config.toml
n_experts = 32
d_expert = 64
activation = "swiglu"
moe_layers = [2, 3, 4, 5, 6, 7, 8, 9, 10, 11, 12, 13]
balance_loss = 0.0113
init_std_router = 0.00942
lr_router = 0.000517
tie_embeddings = false
init_std_qkv = 0.0483
beta2 = 0.99
schedule = "wsd"
decay_shape = "linear"
final_lr_fraction = 0.0
batch_tokens = 65536
dataset = "wikipedia_en"
Below are experts of layer 11 (counted from 0) of a mixture-of-experts language model. Rows are named gate (a neuron's input weights, with its number), up (a neuron's input weights, with its number), down (a neuron's output weights, with its number) and show model dimensions 0-95. Each number is 500 + 50 x the weight over its row's rms, rounded and kept within 0 to 999. Numbers have three digits each.
Before each expert's rows: "gets" lists some tokens that make up at least twice as much of what it gets as of all text. This comes from a sample of Wikipedia text that the model never trained on. Tokens count by the router's weight.

# expert 3
gets: "9", "0", "8", "1", "7", "2"
gate0:512511517493470467453530499479452521423521553511556428485492514517479422526484569513477536575480491529455487576514360468582439517411522445567499472509516572548559563496531465522528577460465481459535480555510574421437599455577511586357471441393509495488559512518517532488518495549587576547
up0:589525559508573407515464575499505476550451472489454509514548505531558612548515527607480464508568516446510534473522507467525589436513578452484533486476495516578395504424527555476487672456459520491562463486524446444459585539530542480544537600437412555488488496510524454485526574544525474508
down0:533426377431502477480434490460646493449539562535541523554563463465578486466483529463480485493519580517482558408415402507553512529480477459455547546462527489451574503643491474511438471508450497516524493526492517503527542536488536506437457613563496424460553444525488455502478426410468572491
gate1:577461449471540434482498546486417520496535598490512501526591476417520581480530455438548466616453519464534498578515556413487454536546575479549580443544496529452441499375511434565476454410403555558545486511516501509466563515507560588563473511553494466470533564509474599553521489476515495517
up1:524475392538518524526520394553528495554526596571461508489508497432459669447572480423551469501491461461432489601452521479506521523492529503523485476646515537492426509457478505497570506490485580543499534493583435476552495514439555438502475507550445526567509551457396561548482517541547476557
down1:512612481534489485512488439457480511565501433408497544512468421521460393491453461494521546383416617462484529426585471541505494543576608561454479436556427418443487581480527515456509477562534542519516421516518519485458475455525548614460463564472547456529480433480492477486489496487497448569
gate2:428501434550535488498511545518535488503494454473504455498525593475446528589655479384540493557564550431483540483615494534437495581502523538460486443473498455549445455462446582502488510459528576552458504510450534400491414532520445386470526484476459552496600518541496535415491469429509495457
up2:469531428515435574520472431614501472581434432459496513492564564613508544509529530541446483497501432531488495506464552437458483504411550423511535489557430467557559532574471463526543548530488514462514563428440518602530530445522530488472534432566459421439572528472512517601404493590491553511
down2:502522444543406445470522413608564512564504587520473406539505576536493562485483463572589464475486394459531529467418453515535421477561552534528629459505483505553479590571547540402564538488469465437500587551535525545522565523539541506513515476479537513496508494558522591505439459497472492472
gate3:494391517465430451492497587536614588464480609466407448469513458485455493476467531459400502488448523461460418476505577450436499404575501518553548547503490490532480502492449456477411470480447498532471590558512396463492627502455582495432482492541528507551517508465585489460492544528474514461
up3:501566476524603519444518444428473519498455472602491464484499552482532525531344505604520560527512413451500473491441478560538419474499479459482556489413578419496507433495512524464496541557552443476581472546517588570411421419460491564519530545533521531454465559510506501537485451413503429513
down3:459480497473459544516530578494538577558447527437534486512440504590519486472564472563510554425487477495439485522472471489585544431519613435532534583528492593501479590447559550522446512568563513452413564503488391543496485511487613549495592467442481532562523472362501453521541468465498484517
gate4:554472341455527521517439501579532485485444461467457480498531450509488501530533459519478533527466536628444569458437405490504473490496508458474612462435521496544443498411509420492514495523519464540533476428429436405471527508480507419617595513514530506465375448489452470444472557481455481529
up4:531477506377426531512535466374485490510527555468494506483425499446421496445465565444580544489539553479548393536559397488468475502520645559423487578536525528399409487450483511513499440536459489563477541523494501479517583523550534504499483446464521452523528525491522454457552544570560577451
down4:428376567501408505502501604530564626478488524484454510479446554522476553438479597466507530476563568463540412528453541481498397520494509588480583527507446557495503481441509490521500532540475546618518509503501507521524460533395451391522511447541486512447467538555452406528549529499476562482
gate5:444486495548574537582479548485465481495415595468473386555426459598531482471485500483559498429537556534438485513606506569470494593481445474559495396450473560446543551488527570518528515583467495466409589470446505502463426544449571477535468461444520567528526528514542458528499522412444505552
up5:471469547448504459524490490481499466518472478465513433533490601426463552589509394469550504526453473447414520663460446457462424514496516528470513687559487543507505498521537523520465465525484473448584542583559498505565561548495444501527465425493566533469473458542498443514540509577490498594
down5:624479496467522607555512494469518525415475453510471521501501547606541589477410515534483495509615493467508498513529536534572424476594485444461548510411522513482483561458486543559464534470587506483488536528478520438554502540466443524535500381497578439493609369476541534466536483433450512490
gate6:454587411506465492461529449583459525517488470422480454523434562588497469477482477548527541499489436509532533507537489576510510440472541505496563465548500532551482440568482562398526444530521501417473496401437414508461384380521587468464554607546404463512435532425529519505461504466515446520
up6:510433462484491550472542518513490498512428489407536458532393503590476506508526480486544629531518487492567569575613400598567510605516565564444612479513489499474501522519452552403564406611511461488517528451426513485493469496475517527442487459535493527546435510481555472477450471445482507503
down6:474562363521471459579464542527437408516500475566520467515545535430508442531546593505468396483581425525524474497510478502451465544436514423487524449439488498471498405578515457463505466511494491377498491508557514427564478464457542461568560620521560419514516482503592491467476543548442447529

# expert 12
gets: "h", "th", "k", "am", "ah", "ch"
gate0:471484435509569429541413452509526546505634490515532450471554487497443481451471464480460458512520430536572469571477447543471447552568499486436540487394453470422524523446474559527533448455461694469501453494538427482511495470553451525585535518516519485460528504522472406550485606553531467505
up0:546540525511482508429561391514543510535532468470516564499619517493528536540424562528506448494487470524596503498501542515483417558487452425462438454516430406476482499484547463527536479475536498461371478450511488529527469504585512597454478421494462573487471398496472561553437537554475594630
down0:521495494477563495425497528556527496552591397465470510480538480448399513510469537553500557475498527566599593442489614458575514526501465453530553517516454545432440490533559478603438444413537507558451517535586501523462480541494441504568552536469469473489570470548443426477521534377555553447
gate1:433479508442480520522390496552505431458626399542529482469557459478477492465501444452617488551469441483571496517517459486534425515534436467446429457450527458479520559460543445579476466477546547614423487490547570589489485569618482466531556536549503472445490516505528503603483470474437457507
up1:443541514467557428542451511463539440537565499519499513423530438504450478431583515477591509599497435456466428477557576538426448551510518546481456508600488530418462388451502509515560506539457514510549526492500621468491626430573558513551501465479457510422541514513541395512517514506496529577
down1:554552497515475519531449437501491489467407517536421506491506472525485522548512508469441445536535539472439380593451482501491541466405530450501458490567421476489473408541534454548481557471446504469515572486469493599465495516362416451457499472599612547469521467417445467460619521464537542516
gate2:536478479498492426507476473500440506558554455540472505502504484486481421493510425515500461600423383503562496511495508485465519494517461511450514409439461543422549509542627415512521442571394445478430515428424518501430517555469478426505540447485396540446507524563534418504571532546564395543
up2:449461533539591475467556523402497464552477541391474439520457471510487606535481397574514489525544526462485510459542386433491426478400575480482498437520487562489491395527449442466566546470428453579647491572508486512584512451471524501522528522485531529460570458501528484468519504520544450484
down2:555515606491547488587451504524493428509500521545548570473544623524527507433501533433492497518434496455500567471505446359550522483449455455511507494491498459514569472416485577452371421484607515570542597613583518524511495499577469462479447507505519535526550487513480566463483543461529529499
gate3:432447434542422575519498406633485579507512513509458462454446564501423469485508468511421488584510464528522507543484511386475420457562542630452462478556518479507433555446530469526440465484499497572550367493451473515458445512603512478498519544504528540479427487443459497541474518453551443493
up3:454527462356431489604528466521464536445527544480412538492466432485551479357504507466559442482502437564437520476491476486451600508472435427440422542469440494538532499419542526422427522550444448528497538502438476512398454571474452474515462512553497498465540538472551468463417466490508554551
down3:449494495428486514472573563470500434531541453449578557491519487494515568536448599486538536472533498489476549484499522552543542480502504389556557366451532547477540391502516485493470580554508539514470480548555497544483562571500468489605474416506462457561480390585610493455420537495498418448
gate4:522531496530526456448527555593456461442479424578501445521535591482559494477469475445504493519502511452540537542551540541481515401544460537388505433475477522465491458548535481626467592554586601563562419511526502495506547527456522421495527572458457444519450525507364437435553479527542452475
up4:502559503386427461513586579470457576464473516594475484485505540604510539439471541421544506560547552535540534493513474516483523478507559517501535539510600544485506517549552568513515536519500508516573448504476599535346464536403523469519501438481578412544550494540467516414612484462506555505
down4:568429456596594569495520596387461551508560425463508515558469469482466467522513504493439446505485466398556504516483559508501529504548470477494468417452480437496554418496443567517599412506565427581463469515476513503452494487467542347524505477462515529499571586509489520541545535444574513516
gate5:461531506529355427550466471504466406461602512561487497467534530526471488607519464492532419578575495585501468499513436500493532496577460448413554568482510471517431573498496543596457490412477599464479498458517456485514544487423419456537456561542508483459564517546437463470556507535548559564
up5:567506501535502477489525466459496536473427524456648501487594555545555544486422489539526448459463481563532483514464472547576548496470422539556490551438457529490597467480448503494547553495611544483506501577594586439439485408510575524492606528452450568592428488454462561453532523502517497468
down5:463479523491481519484444550519511484600496440437418401567490524529486565548518545463536441514506471485428482436442396560510502497482528578588492502533566481478488571465451382603540546535451459600475555485461560509424524496389537453467521366512523527538521479582512470544570474505469521465
gate6:519490546516500462511608485513442467544476523469480498491511489563559488444520418450515526517425362498527543443406494499480519483541487422498474438497525510524504544521576374469464522526624435461498506568527493426473520544584542453520524499524430408397459558571403424478503589495426485476
up6:459451552548517594521493524530540431504518519464606552534483444463534492550498512477532452538455513488486453456642495433492491538498414480398453541533574508538572594486552428487513496504420421493415473471408515468446488412450529400553516508572539488431502437449524561399441505480487530488
down6:435456555429545416542443524461485459518477450488537588558550595586497450551459453435511520549577458455417492472543518437533480491510500455495539432484545476591485587401540534511454436556552500461422521417531431442521500471587448439418502575511402542506508427451551487471468555517502489474

# expert 30
gets: "0", "5", "4", "6", "3", "7"
gate0:359509467467491546527608446504449411485486446471498549458573477486549442541459569450504448579528463606625495465546483575447500456497501527490506515586549491474489532427446389504533590540571506585551472434508546501432522529477516524484507496503480554431454579560548454543532490454469526545
up0:444608527361532450600562509434457437504434495591492495480459487551544493465457517534540500498470536446502519534609601455477404520522421450608441471499465499497473479578464533516565520545479528496449511458519555479552517600514511477489554455498491488491634435491520502471584523489448455440
down0:605539475517490487473457450485459488473562494465511539479418437522447517386538456527469495451451566481490484444468444424415570572521471530436506584491576487473485522496503580427537584463549503476550492402443493458538526588538521375497456468555510505465533586432621522585485483539478481556
gate1:504523528482459559495528520502419479519407489571543589511544367573473487419531491588473503574422525486569529573482524557513534613510452524500578522504397610488566539464508500525478515454509463414503449418471480601517531479491479437447538440554483526523400558530452559487550529480551500505
up1:486379593488556447524472547413481532418541544460474591529561435572509472516436519578447450393473448499570531508610503530473459491443552462525481489510460489509545464562504420584519502530519532521445473585437458513544497457499477495467470497550523433482467588523450493387457445445555455417
down1:543451399475527561430553526465460511506424506465502550487469462449504472393556496465450528437583573507551417507514473457572523430435477635477483435549505462520473534424428477539485571477588596567416536411483515430534469544581475431505544510502407525501507479528488555487492528519451478557
gate2:473434513512528414526472496476568528501510432545504491495487457448418516509428455555565549499546521538582458455412501507528519501492533498415499588509430433507479500494518387642565441504508512500488481526553506475512525481454473599478608525583425437585468479542432517416633546480545507486
up2:514490365493545464588478494489494452516566476570419455468544535548559565489425460527453531565459604592514482491522474538495456520425524473529464487587569528513525503395428402527544438513517489473568508506483438473641469474587480541528461569483442516470432533536580538477546513501446512452
down2:569462548472466522471493507560521474542531500559463596547448465537461506477558508517431476537519557333413508501488511441493564559534582569614479582545454557536491471499396533467536555508536510529533482462496492505501599513512569345564459446508423507547487467524470454503574491431518484498
gate3:408528566469505498488455464404523498501474531472583460429512512451539397457544506429489499479584526520489416409490416574488565541465539579463496421394470475520530451466477462599613493548535489510534540488439549565506444518506584478516508496518509592469478503581507588492445605475461471531
up3:537435443474656426531508420662522490497506420522407545507513462554424538503500485551424440535450458526438546541550477492438443525538570462475451526498486415554533497538562506553507484474553499438561440486477483438571465512466463468529537566448568506475478477487501503471480512440632524516
down3:460391620496480494499496471474535534474521586522507528459488488482418547522418438521497552605578498460571516507487501473503508479500531461542459533557426570451508458527475573447523558456439468471478517582473506493464520436579377529566441389522522487502456498567617504512485425614566513477
gate4:428458520489538489640525416525553507541570471447475480509474508498434528456501450503428484528551457532438466466454420501492521529480530576540497481533425514498458561404591436611510437446503515527480528513474459527452448456425535441503377544562375502435435566499504519573482529518572505564
up4:453424515512467539491452471498491547552432438495524588525461552481517484560469459538465461564409564493585442563515606410473468437532433547518569637449551561417456513525580455463420504478381535509516478499394452476437513506473515453513481467498432485531506438447535483558525468504459552544
down4:566599523504553478496489480554576455474507528590507490476464509528549517488483465446573530497493587571536523425477489526503537495565498430546412529498468600554588494462569551571466475523471453592510543535541460445460490480455529565525543536446491518514464471513564339610517593500586437449
gate5:392513483574472543508412506437624577442453487520416461518552539415434483551434513466539529502468470551607469497514457515405469480469471550444488464575463542438518563548529535478445523531496495468495388427518493488483582496545521516488418456556509471494555554469498588505497498367439471470
up5:557445515446520544491488556570533543455503584527491533511517497458487518594523529559491543506431481506510465465439491508597523543537428509652574421586501514528578434526472483566579494533566481406480572396569526470544511530615491512437503585413485543502538469483527546471420510478475552479
down5:489493499537522456410420569400442459556470515524538472587396477544519578472589487482480579507576494455504577534410520452530526561490533564458479551399468538554597439500511494441536547512565468464559488595510477539591493522417509463542475493457423501520484560444453537531520584510497580490
gate6:532407584498431531560415509493558426497517500486453394511482559446539395453555601482526457476445487537516526486520472513580410491495465497485496464448519658558514525652449474490470583532498442444470441401484540527532513508498525468514449519516509573513505408548523443446477513502490514507
up6:518449525513467421493617494533435526495455543450477499573507411629548533581514519541518475597400469431506585450500597450502496570474503438544531488561476497567540535518517445530507454538613502461545518525484596556507565529460517572427572495475536501543473519526430448542573529529533559518
down6:488556587428499557462565496517576495424456425563419462532470543521494503584478486488499528477376519418456531478450454515453483562498438476517405501506571510372489562457516491551461507567510458550457426553532461475505538406530465472496450428460540570450457403431469512577456454579506501528

# expert 24
gets: "1", "2", "3", "0", "4", "5"
gate0:514555461396497512474466432489510493451581514465497482530418492590452494592519451577507557482448443538465543480429459633546534516467437396515625578440534518482515547543530502498530486470532473440464482461500411483551454460514533428501515492488400473602442514407535570528493413497504475519
up0:551512564511462471463496453502507528462479551550534546488467525517424457546529542471481451572525446413442454559492552450427450561510539472554410471500489510582520472501566504423386555506544542517532430587522534441429548518496381501504468441397536489534470534523398495464530564635580476522
down0:541506598432528560532483510409463541497411491473457489564486459513559544524495511427490568418461543497556499449535470503466519537569488591496585444395458468460579416432499438415556486479459521525475513561436472488543522585483525571450491485588443490413576525528499493522514507603411557446
gate1:562470561604449530504500545476585381471538528467488605435513502450423538467466494478468468455420508523464444464418504468546500533566508457557434580424499479489604447456512468516538503439569542452483517455595477458500621484509513446431530490450494532458447466513534538514569517448606574472
up1:507553519537503528505553485551444418539509489445447457466422497529521518453518592524537542584470406479485550563557504483511445574510452490568558479382554442488554495516512464570495586486557490528535455417517529528492501460429369535577534398406541533443537477448526557528534399438512557498
down1:519422509485453532408432458494516490478436466502511549620486492489630490564521474588537549519481562540533509436398509506565529589453498471575474463422516524478565491532534619428482424530472506540514452547618492447521466505513485510464537485437448542521472589491386557502503568550467474492
gate2:510488485440474532502488457485549469585446557540515505497370570516568425559474592508469425513479500629513490609531591521482567462488576524557510493532476480475506519434572525601554448499487568413419414572524519410474521386481474474474534505558498561532446476516483519465492514436501507467
up2:541539516546549529492548519514489524535457505547479587544606395459433530424509396459499423435526431489537514462562449505461455573497445528407434504412590548555465474499437446469516648476470469584515562505529490509489493531492512510512451482472531470506488550568553482517475476642503558555
down2:427384497542453457522551525562579492497492526454449411524469459454438577421560513501490465523511482577519496505504552522527487508390467612478422456449575553455442547499598454499491514525572431519506582489521491518444473516451486493517477438555539541539438546533516374439451610530473492566
gate3:577413534471456502617506439496495513513460483489497502488564508500595482483576489492515535505495423505551453600458460497515429595552593485563469414448427578583530447506552419425563587444452640507500494499518581531545521534442463553520455515486446502478522503411460522508502487496542549449
up3:545497550614599569425476549486530519457478572553482602534411502536471471437500506493477502481516561458383492531475495507553512485537556540527460505486523501425438584539414486448489433511517480506537457480533476515390436403518567505519421540491480496537465432563506576467400485501395528588
down3:460523488617542524556422514525507432450490560461517382460556519448444442552523539532493499577466487546513502490521556524496409471566551508452539404435461512542492510568457529505497463518515539533514405526437630569545376465533535427393474452489448441473466462538462489530515572505482431462
gate4:639513495492470430547466473563529491533501480459445594554493398597500561470556512469476540406462481406431505535462484475545547555440505517575462484484460458535473499520488519542602488494500541533429388555549519518535569487582501566595427559430562509469534415462440501543480525534501470537
up4:573481544529462545499412533508501557514613461414518544509474561522506495511527617474523534543445455342507426521532471440445568417451578442528504534458517511515417482459504528459584447569524463599519359561508422475443426493515514493510493458494493486549512524507481539548507427505543533516
down4:536590523492485611498505488561572472505452446514522524416457529495482516483438492396460468470433543534590474497546580582462511532533529472519545586526494561576471574459484497498579475520484575429487525488527454505391527517506530399505520509554558549539481466513603549565515406355502499541
gate5:503527458564472498497509613551471458523531464492466489477452445447557545505542515469560579519457490533387518547484519473434514501390510490499425502568456478598500453563552526616487522506450438484521542415549509452515560492490438545487515515517514435529405574497441477319499555541537532425
up5:478404490469419486437458451490544414442481451550528480498514501533483518501500479496385496483589597520504435457425505415530492457431451528417535517449457411473515483545546520467380531474489460540515377480464566576498504509513508465586531496459527541555548506549505554518412575380435485503
down5:519552531498555462584469468509472528400571589557484565545536469464491512468514590472504525494590545537517557491506440524531484479490418432551455506409411384429481554537520493486542510567555543450489493454506501402471379540581428513529477462493421512537495512462579510423448531410539501565
gate6:502360473501458478589579473519468486474452510470489468496520528518535680533547534533528476548430556549542478429491488543468483558493451468422504537564595374514516492465569528526465511490475467539488537467527459441485512462493547439550508471553470466467395388450543513483505424475406454553
up6:487500452507607480497525490484535488505432433515538466538552555480561547486459427600530460467373477493548503406495428558472454496527499423577531497568480467445552526464517468456491537427526578441517532435541433620404520487587554534464469631555508470495488440492465489518480442445567504455
down6:469525446561538464512541476543422490470585534526575462467539576443528460568489491490558495447644445613428487550444467526475601465388497564400477420467391486474411526473558499537481463522501523505469505583510466502544493499413526570475488499534537464476514457478568576481445477511486474443

# expert 6
gets: "it", "t", "ent", "ot", "ant", "at"
gate0:455522390481494497590450509448543478476601460509596397513442530542499378529528423409502491571429523378465498454492544446462462507509486525514485477563480434420474467577542491448554538559539534524539482465456507538509535480407424480508542589516560532505513492441567578491476586481523459491
up0:534459510488577441494542479482435493434507457513507346523549415538484606504494537525460496489501528550532547548479451543562522524595636498429508469440517504442500490499468496423548499526473536477649575548435479457353413493498584453535522496488493511477551478549509478494563507547491523466
down0:509511494480497465456433436495535491473569483455402496516435591572502542477558442534542516407521414601540527558478508464535491466542528499465463554504525434475483524528443444552494511602390562533540455510493442498439509462433421556471549407563475534439580516499477569510383567546418488442
gate1:473491509422499507496646508447499419409460532535541530509555511522469461500566508533463457551431521463482517491545489505489406547577508515586487474517446448428442445587543461435449533510469498556409464448448526501458530514489473558502540491525471378560455498482591407574440624528502544560
up1:524445460483455490450621494483530587413472460565581527483516508438534399458483442538500541483459497530522561570433506483507449467608549474596444537474541411561422478527460474511516516440435621441526444542483464482524569450488514553522452492589580533461473559539453472565437505507552537547
down1:541516418525531549529635538384475485533497480506511507470529569468596436580517533499576506471565542426561546472558478577509543453530417454537468590387556456453464470546505453452462557444429448567515449518502509464501501494537448440467468490504464554489450448499469477441483561502396401529
gate2:460462395464451583603528482532497527491478567472482565575480504548565508535407425495537460532493484504539463496482473484560496502505530556549488374500473463459514614604507469571491559529480493594463487580510579543545614530582525505542453527474469469547539464587553475551456497498466419581
up2:546541466480434554502560549496494560564526598485530462462473509551471472503562568472504560532445431560426458514437476472425518382503542455566469434439516552492498490475418472469452460485587504613440554501506531510442538457579493398532448545515444460483451571431455464607463475481465406536
down2:483421448436488480454573540456596452456488502505491512355543476545487534497556556474593474477475455515509517471477570460491506494610471584507468461505509549537416512444480579466461441459429445567529461465454463586469526499473578551571493520574466429451573488519487484471527490565570436371
gate3:533520496472527422509572357476500528497442548573571492463420530566533518497527411408483352554464543534506519449488497510526473512455455469522458475490442430469483486532414425572576534553505525496522438484449523456483527470500561439507441538460548386521486519516536612384504559517510518535
up3:495550507495408543443475545585460499493511522407515484502567470404476469436535529430684493510501503473456449441479477482513564437593444526486538521407485618422428482552474472491456495445468425496519465532539500442501471457445484396452457485494458548440579476511553502474571442506479513449
down3:425544488457549499607425432545504443446613536436518514494450521459544446513467488498436486458547411529557437447535578382529524432521442439518525531491525502560457418565531524494503528468535510378563487511536506501439570513461434405530445540507533451464389502412491490495486549486507551557
gate4:376488411556464533447531489622459473517524569437489415436552525526568518529464473497487507467543461441444569508561536501548485489512509493536488393493408447531520501526512401423495574477509494444439443561389560512548534434491439516541544522494485478475590514541509597453413475491524455571
up4:555598565508508480429493550506462586435513463581452480591457495439577526533487572438501484494507531486582562411495472548496390596422512492535495516432539533444525484566531474432490484400559551424571491511443513444514455484514563528547471434380508522454397483509452555491537525529487483485
down4:427468473516566469535484543438509501473425512551491513493561596529450525445503443459446446509543480384483494501574511457528565476562463586494581648519459478556537456498493541546573555495492444479457527537475465529473567625496515551527473457476498474557474596590598518531533576571489434464
gate5:443485548499508538429493422498400476402486560525459531414536589563520403500463497602442471519509522502515533530547536480464498461457541510544455539431511414489484619549467453508567503527545521508437491416476482516612604594486566565582490509518531461553573520484547501467442480511593515532
up5:518535527486429533544506493561500462409508574525412540573561451456445435489502518554571561444524486507565480431496522505456441569452477497533471502435523458412430596575538495479423498437470578472425567532501489520469579446501569507535524449496477470516600483469476363497559407486490405513
down5:520527558554484531497475499431500553454541447537389443517501506511520515579515413559593514479467498516536520543509500465437443411533601445514590518562503505404483461503464477455462492537431383473561414509525435575499484496540453512368512444467569480453470505521542455503549619522510452418
gate6:503422459494492453490507537433550432542605485631483442490505450512522419537510474506440384519465504545482509539505459635482489536498503446502522525473514569519609558574476478501582546479523482495498460611525365538460494584524567558519434515505564503472497514551545479513453572575468518562
up6:483592439488532457593499525499517511582601436520605587440497452519420470523414464581506504569504476492578512532503510541470564585511577450571597582579448535550454522506500519476510409512417536496469484529405485499475540433482481466509518531510541523477453417463476558509553583460481547559
down6:479539453458474412451537446509600502487560466446394463472471443483487606443420579496483590426526398504534470482555537518455491534495519506468423589502468521508468547489492486441553534447537459499480558583460402477500422398607476533529509507485421532554529538519521474531584516467402527517

# expert 28
gets: "s", "ing", "ers", "es", " with", "ed"
gate0:470486487426538477492530509488561547526456453530505466467475553494417573547436526549492495500368500560473452469472578527563479466502504538471526617538536465471598469575535548535494439457556407469635548529511473507558596519597524438468527429506475487402555545551573513495519559459524484577
up0:497451518489542478490465503585587432435544513523555493533562518464459552469481440401545478513429465447524582470434598455545598498471581592562511596509569488473529546462475416507542468524437582490507574416524422494521529507569522481471411479487592584502467476470565502454516468438452457478
down0:512497554456529500457475554517484525521417458496569486490636465425449528502468518480499524544514477517525461472503633581453495600496601511484524457544503474531539447600618500457506528547437410541548480450492532598553514377504510564496465416489511412457494523519544499531594504426484530527
gate1:514512536471508461465515536489537546483462514513513449436435539442492461623583410489467537543477474543563474488522510498416508404477525524542463458482505433507547530577495345503589493406465513530570444492511531491473482569524538615475535491448535431623530521499511376467460469433441545504
up1:505538421492457501531488481517497531511459490371545552482512555493439602499435437534577443511511489451522458520449514500602511511632556438461478466458490433416543438434421532454497551537562552423478511533533503510572500470494463456484478532544578451575465516457477620571457523416527435437
down1:610543475413485494494482469498524399551647523498476517485587474522482482481497413447495586374538495446495481470477528558513504530568419516500416393479514567529503550505583525475531585526539516439462526496435510473474570501541426477527531520511398467402575463530499485515542486523499531589
gate2:490486489475468517498489538522478506471554549596481460537619491445534503461499402462468528436527527495572439486474505621429438432514536496518414495484483439510540467590492475436642488452536443571529419556461510537506459479412568473487606528496568495429530428586548491508427514557495535458
up2:490484467565542600496514554527411563543608597526529438491529600516543539483464437433487560499573492444517530435488381509433454415511496490461518553449510488454531475640435445457501463458547524471555445556470549452502428542449503491565518538508565469456501458604537536490517429484463478523
down2:510464535529536512555483520520477471527512619445499617448483527514521608534535545481525470536599481472549592463560458578420488386499475527441508550477474513560557499535514503503464452451570482397465519491479460518504477544479535535561540569498498553484397360445495480505382486556442557528
gate3:466427510578546564502498524384471526408513491446552480553469488567563412458440496505445501476576509547496358578471514454518439530534583427448492486573486506468582526524543536433565586446530506583515512505470499483512545496437536518514456456404476519520510472567556468400459540438459557447
up3:528628545520473557532500514446502542515491442448528512525536563584490455592564474394584427496452530580507451514523515459493510477553437509561452522607442523476521416448498565419489430452441528438452466438492438583501511563471436603453553575471566464555488458508466515484443470502512436522
down3:613567540486512525490518466471500524469439489526564399431521539532475542520510479524502492598494489443477591450460573513453502445539530619491542497501480474470524536509491471502408460471474503461510483417421548586409481499402468464466578468584502521460530619508418497607573564546502453432
gate4:489493515480515499519560530405517507467507473548480503549528571592412509478486391452437574497520450398506460592578461462508466488537611559503441582512424568485471632550508494477460461482549544528451475482506476480537408505563465454490428538447508505479544521462460463524609486586404453510
up4:494462562462423572463468531518536502399579482576447493471540494471543599480560386567452513475495500484563538550448426582481493467489476523547492674507456590530441610465487488493565503474485482444542513532433468511530511520535549439520602479459511498536410478504461565525476435556464477530
down4:546483522561532464524518490459538576412503547521561454506546520521478567475508450487456522583512510401514554567505411487455579425543479606477435573477433567483437548466497473392528593499515479530525545524506352425545483536472464440503514471455580496548502560486556518595463473545443456549
gate5:457510560523427517644483601391556592421517561588526549519514477502483440519480549570476488490459448465523483593421453471455576445451525526545535467529443558546552492496565441470506453523472448572473476537453556510509524498504574479532585467498520611544547463520388505445497488438521501502
up5:526440428533449382525418457562496391536505509404486507500525478468437511426548496521558444501511454594416501499454503469385414550444523484448571487562572459445532428418465479487505447436533519475601441549518512450591452542533436553531463478492539535529457561491510585472487475470536516515
down5:517445473528560487530465420487592427472454561513484511541462493510419474508510552438529499563415600547486541414404509454454409558497480526430548456409480481459533451531557442477374551554493485570468409465505488447532475506573547425456496502452549490564524531511520426399451467521527510429
gate6:473449453511340457501461489584553508514555432465504525514420492442559462500554463576534532476475504498544472516457522554590573557492469600493568572514421559531596553508518449486483476424455516478544424498509467536486530520429521501455554398538497426472454551508562485550495579473496374536
up6:454522478522567459555517511479550472624541410612411505481420537527435545484568387538514445530493484594427483507466522493504510583438482498550446496529497534499488589540551519510559482511594548478502529569493559427459462537479489572527525547563512551549394570541496482577576564503500442535
down6:525511501540425521570496440533483542465517459456411484387459472534516531455503490532546510465612534542464401562424514474545545556456465540514494518463404565518469622385571508432421405479545518428488585517399517497469459514533492473493559482493587552452573457424516517511507484509486469542